config.yaml
n_experts: 16
experts_per_token: 1
moe_layers: [0, 1, 2, 3, 4, 5, 6, 7, 8, 9, 10, 11, 12]
router_score: "softmax"
balance_loss: 0.00565
router_z_loss: 0.001
init_std_router: 0.0368
norm_eps: 1e-06
optimizer: "soap_variant"
learning_rate: 0.00414
dataset: "wikipedia_en"
Below are experts of layer 9 (counted from 0) of a mixture-of-experts language model. Rows are named router (the router's row for the expert), down (a neuron's output weights, with its number) and show model dimensions 0-191. Each number is 50 + 10 x the weight over its row's rms, rounded and kept within 0 to 99.
After each expert's rows: "comes before" lists some tokens at least twice as common just after its tokens as in all text. This comes from a sample of Wikipedia text that the model never trained on. Tokens count by the router's weight.

# expert 14
router:50 61 57 48 68 49 58 34 46 47 51 57 38 42 50 56 48 50 53 56 60 29 62 49 48 53 54 49 41 72 58 42 54 59 54 56 50 62 32 67 36 59 55 35 52 33 47 66 49 43 54 54 39 56 44 43 52 39 43 53 45 76 35 49 44 49 42 49 48 44 65 43 42 29 36 63 49 29 35 58 42 31 43 42 43 62 63 39 44 37 55 64 36 43 44 58 34 46 47 50 54 73 52 45 42 56 41 55 64 62 43 30 61 49 63 57 45 57 33 57 45 40 33 69 61 65 67 45 31 54 52 53 41 53 57 57 39 45 53 51 27 51 37 43 47 55 43 42 37 62 69 51 51 53 48 47 41 40 59 47 57 45 55 61 43 47 48 34 62 60 48 59 55 46 47 42 57 35 37 54 67 58 62 63 34 56 61 42 55 51 60 45
down0:59 28 53 38 59 36 42 46 43 70 42 58 50 51 63 56 73 45 60 49 43 60 61 47 55 48 43 54 58 44 48 53 33 35 43 34 44 38 71 54 56 46 43 55 60 37 55 64 48 54 53 38 49 64 51 40 58 65 66 20 38 40 45 46 58 55 58 56 46 51 54 57 47 42 45 42 47 47 52 38 52 60 32 52 49 67 32 60 51 54 58 54 46 55 67 47 71 50 47 55 64 31 63 54 61 50 44 47 50 42 41 39 52 41 47 75 71 37 65 51 44 66 47 56 33 50 54 54 42 40 43 58 58 61 41 37 51 43 43 48 46 35 57 57 45 44 42 43 48 54 57 51 47 42 46 55 61 51 75 37 51 37 72 66 44 55 41 72 50 58 34 52 50 44 55 36 57 50 34 51 40 43 46 58 44 60 33 34 46 61 49 46
comes before: " |", ",", " of", " (", "\n", "\""

# expert 15
router:65 72 57 24 51 27 66 43 54 69 32 66 48 33 57 50 44 63 58 62 52 45 50 34 36 58 64 64 42 66 59 44 34 62 61 45 64 61 35 64 49 40 48 36 47 39 32 56 52 51 52 51 47 47 59 51 60 41 44 46 54 42 61 38 42 48 37 24 49 47 40 52 43 43 46 45 51 41 50 63 50 41 30 56 54 51 54 41 59 33 50 44 37 38 53 47 36 55 51 54 59 55 34 60 53 58 54 47 54 42 38 38 60 50 73 63 46 55 50 58 49 51 24 53 57 46 50 49 39 57 50 56 32 46 56 66 50 39 63 51 26 55 51 71 51 53 42 47 44 41 57 44 45 48 56 43 45 62 59 52 64 54 36 52 59 31 46 48 52 64 47 68 51 49 59 38 48 36 48 58 51 55 46 59 52 52 71 48 42 48 48 44
down0:58 61 39 57 44 52 70 72 36 52 52 59 33 51 41 58 61 32 42 45 53 59 68 60 49 42 54 46 57 37 38 39 47 57 62 48 36 54 49 50 49 41 54 57 56 58 41 64 46 52 48 67 36 77 60 48 43 57 56 51 58 47 42 44 27 34 52 38 28 42 29 49 47 61 50 46 39 36 62 46 53 52 39 50 48 28 59 62 39 55 35 61 54 61 37 26 74 46 71 42 70 48 37 40 44 53 40 49 54 54 51 42 49 53 58 56 43 56 42 47 64 53 53 39 55 29 45 73 52 47 45 58 48 52 46 66 60 48 53 45 48 35 38 57 52 50 31 43 42 53 36 55 44 59 55 35 42 65 43 51 46 39 46 43 45 60 52 56 54 47 54 51 54 50 40 47 60 45 45 65 65 64 47 64 57 40 52 41 47 33 60 54
comes before: " the", " a", " that", " to", " by", " in"

# expert 10
router:58 60 58 39 57 37 67 40 48 46 37 58 50 33 60 53 31 45 69 59 66 37 44 51 39 58 56 51 40 47 64 50 45 37 47 55 54 52 42 63 40 52 61 40 56 41 32 53 63 51 59 37 46 57 56 49 53 52 32 57 47 43 48 32 66 47 29 31 49 49 47 51 36 42 41 59 46 55 46 65 36 37 37 42 44 61 56 53 43 41 56 52 44 37 65 55 48 39 43 40 52 56 41 54 46 33 34 54 47 52 39 49 44 44 65 61 52 44 47 55 35 43 26 51 54 55 60 57 39 56 41 51 56 46 53 62 41 37 64 51 52 60 36 67 61 63 62 63 52 55 54 44 49 43 80 40 46 56 52 50 54 50 35 58 44 45 44 31 79 58 61 68 64 48 42 58 57 34 49 55 53 46 71 49 41 48 61 43 45 48 59 68
down0:51 51 39 53 50 65 56 37 54 58 58 46 69 51 44 40 51 42 58 63 28 28 64 39 52 61 52 55 56 73 64 34 38 45 61 51 55 39 49 48 60 47 50 46 55 59 55 61 63 46 46 40 36 52 53 58 44 58 30 23 57 54 47 38 47 69 46 52 54 52 45 65 56 58 50 40 50 41 46 35 40 66 44 54 55 45 55 60 51 53 65 34 42 42 58 63 64 37 56 50 39 39 70 50 47 50 54 46 48 49 58 47 45 42 59 29 66 38 52 43 52 66 32 54 34 32 39 67 53 54 47 47 42 68 55 33 57 56 41 38 66 53 54 33 45 41 46 47 52 48 57 50 81 58 53 48 36 80 56 52 55 52 48 59 55 51 57 57 55 47 36 74 61 53 29 49 55 44 56 51 43 53 38 46 45 50 46 52 52 47 52 47
comes before: " the", " ", " a", " to", " his", " their"

# expert 2
router:69 61 51 34 81 38 54 50 40 55 49 60 32 52 50 46 50 62 69 49 51 40 60 34 46 53 56 45 38 55 58 40 39 54 55 50 53 51 38 49 47 41 48 37 43 52 36 78 55 53 53 24 53 53 56 53 63 43 45 45 44 50 33 50 45 54 47 39 48 66 64 48 41 51 44 67 57 60 46 50 42 46 40 44 51 55 70 47 46 45 74 46 53 46 48 44 39 34 45 54 52 52 51 41 54 45 52 48 59 50 44 32 75 45 45 57 40 50 48 62 48 44 43 57 63 39 56 52 54 42 42 50 37 42 72 45 52 40 54 44 43 58 27 45 35 65 36 53 49 68 51 36 40 54 57 35 55 67 59 54 55 46 46 46 46 55 60 45 76 52 54 47 61 44 49 26 75 40 34 59 53 52 62 51 39 43 63 47 52 39 64 58
down0:55 47 38 46 48 59 47 65 50 65 52 30 44 48 40 52 44 52 38 41 60 74 53 52 46 54 59 60 43 42 37 34 56 47 46 53 56 48 58 37 71 46 35 49 64 46 49 51 29 60 36 51 57 49 47 42 48 47 48 23 55 46 58 47 52 47 53 44 57 64 67 53 38 49 48 45 46 49 54 49 54 55 67 61 56 24 46 50 47 65 40 53 39 52 67 47 54 51 43 61 49 62 54 46 43 50 43 50 34 57 42 36 49 50 31 56 58 61 47 66 35 43 44 44 41 37 51 47 49 54 47 55 45 39 53 71 31 45 81 67 44 58 34 42 29 42 54 48 36 57 65 63 69 60 36 43 40 50 64 60 55 49 36 63 63 46 55 62 27 36 50 36 50 42 60 55 53 54 58 43 43 51 54 45 33 47 64 36 52 47 61 64
comes before: " ", ":", "\n", ")\n", " •", "–"

# expert 9
router:59 68 61 50 66 32 54 37 49 42 49 58 31 42 41 61 46 55 62 59 62 38 76 53 45 61 60 61 57 64 53 48 53 45 49 50 62 63 52 60 28 48 46 31 46 39 34 64 46 50 72 46 34 51 52 49 54 51 48 47 49 69 42 57 58 72 46 51 63 46 52 49 45 32 46 46 58 40 32 60 42 28 44 55 56 54 68 47 37 48 43 53 35 47 38 59 48 44 42 49 53 61 40 44 40 44 50 43 64 61 45 41 47 34 56 55 47 54 27 47 43 47 45 53 58 54 59 42 44 60 35 56 42 38 58 60 45 44 42 38 38 67 40 55 48 66 44 50 46 73 54 50 56 47 56 50 44 67 60 57 61 33 49 63 46 33 45 29 62 60 40 52 51 35 48 30 57 36 54 57 50 51 70 45 46 57 60 40 45 55 56 36
down0:53 54 49 37 43 50 57 43 46 49 56 43 40 70 54 65 47 50 55 38 43 44 30 31 48 44 53 67 55 40 54 54 33 51 59 43 52 54 42 71 37 52 57 38 53 28 58 71 54 51 69 64 35 54 44 53 45 37 53 61 41 63 52 50 59 53 57 76 32 63 63 55 60 57 68 53 45 53 55 57 62 48 36 28 55 50 69 42 52 44 68 46 55 31 50 47 44 41 46 65 36 52 58 61 59 48 49 53 51 58 54 46 47 43 40 37 57 45 50 60 67 42 44 58 55 61 52 52 46 68 61 38 57 53 60 52 40 50 55 56 49 69 59 38 33 69 66 36 56 32 47 55 63 60 59 47 49 51 64 57 55 75 47 51 58 54 49 71 58 59 62 64 43 49 44 55 39 46 48 60 35 39 64 37 50 46 53 41 46 55 47 60
comes before: ",", ".", "\n", " of", " in", ".\n\n"

# expert 3
router:76 63 61 44 58 40 57 42 54 52 40 53 35 43 68 55 42 65 53 55 43 40 45 39 45 45 45 58 41 57 55 54 47 46 65 48 77 57 40 52 60 51 47 38 38 37 40 65 34 57 59 39 36 65 62 40 59 39 35 51 53 64 44 40 54 41 49 45 54 48 45 63 51 45 45 54 59 34 53 62 35 43 37 47 56 67 58 48 45 40 54 51 56 45 62 75 43 55 32 49 60 56 49 55 47 45 33 55 58 58 44 45 58 47 58 64 44 54 54 63 49 26 34 66 76 42 46 21 42 52 39 57 45 48 53 58 35 42 50 44 49 64 38 45 38 71 47 59 38 64 53 41 51 61 65 44 41 64 45 52 63 46 41 53 56 35 50 34 55 53 35 66 60 46 56 37 65 50 36 52 56 43 50 50 38 50 46 47 44 60 44 46
down0:50 41 47 55 59 63 50 35 53 65 50 45 56 45 57 50 42 41 61 37 38 55 54 41 52 50 45 50 55 49 46 34 44 45 39 61 49 51 74 62 44 57 63 60 51 52 48 65 50 37 43 37 55 33 45 48 42 68 52 47 71 79 62 46 55 64 50 56 65 50 55 60 60 52 56 47 60 55 39 30 70 38 61 36 60 59 56 58 42 54 46 39 52 51 56 57 55 63 32 52 53 50 55 55 45 44 71 59 48 38 70 67 56 55 51 31 55 67 48 53 53 36 57 55 60 47 56 36 44 39 44 56 52 59 22 48 50 41 34 48 36 55 49 40 49 49 51 30 51 71 59 52 49 43 40 54 51 54 43 42 48 56 61 56 53 37 61 47 56 50 45 33 52 50 54 44 42 47 50 37 52 50 51 43 54 22 45 63 74 70 29 59
comes before: " was", " is", " a", " he", " had", " the"

# expert 11
router:50 54 60 38 50 45 55 55 53 52 40 52 37 47 53 58 37 47 50 49 52 51 64 52 45 47 55 62 44 50 73 49 44 53 77 54 58 63 43 52 36 48 59 39 29 36 24 57 47 45 63 41 44 55 65 39 59 28 50 49 42 44 51 55 44 57 50 38 44 60 50 65 47 35 49 54 58 33 43 61 29 38 44 56 67 65 64 39 46 44 64 63 41 53 61 55 37 47 54 61 53 64 46 41 41 41 38 50 70 61 24 38 48 37 72 58 51 59 56 54 40 44 43 56 52 45 56 41 40 48 51 58 42 52 53 59 38 48 47 53 43 67 36 64 32 63 47 53 54 54 74 34 51 51 53 41 39 45 44 57 76 56 34 55 43 44 56 41 73 62 43 61 48 45 43 46 58 49 53 60 59 52 61 59 49 69 63 42 57 48 52 47
down0:45 52 57 46 49 49 63 65 57 34 48 46 43 47 60 47 54 36 52 59 51 58 60 47 66 49 34 57 42 35 60 47 19 62 52 59 69 62 66 49 58 49 61 55 27 56 53 57 43 48 52 45 50 53 52 54 50 49 48 49 44 33 48 59 54 46 45 45 37 51 55 64 55 57 70 45 54 63 65 41 38 50 00 60 50 54 46 44 56 49 48 57 47 57 45 44 60 44 48 53 34 55 52 34 43 43 34 55 69 55 60 49 50 52 45 53 52 44 57 40 52 44 43 52 44 48 51 43 39 39 37 29 36 37 38 38 43 39 60 38 61 61 36 74 40 41 57 58 52 55 38 57 52 40 36 42 54 57 53 47 46 43 44 47 42 50 34 60 66 39 58 42 62 55 52 49 45 45 38 41 48 40 43 51 58 69 62 53 41 48 37 43
comes before: "-", "|", "==", "The", "===", "In"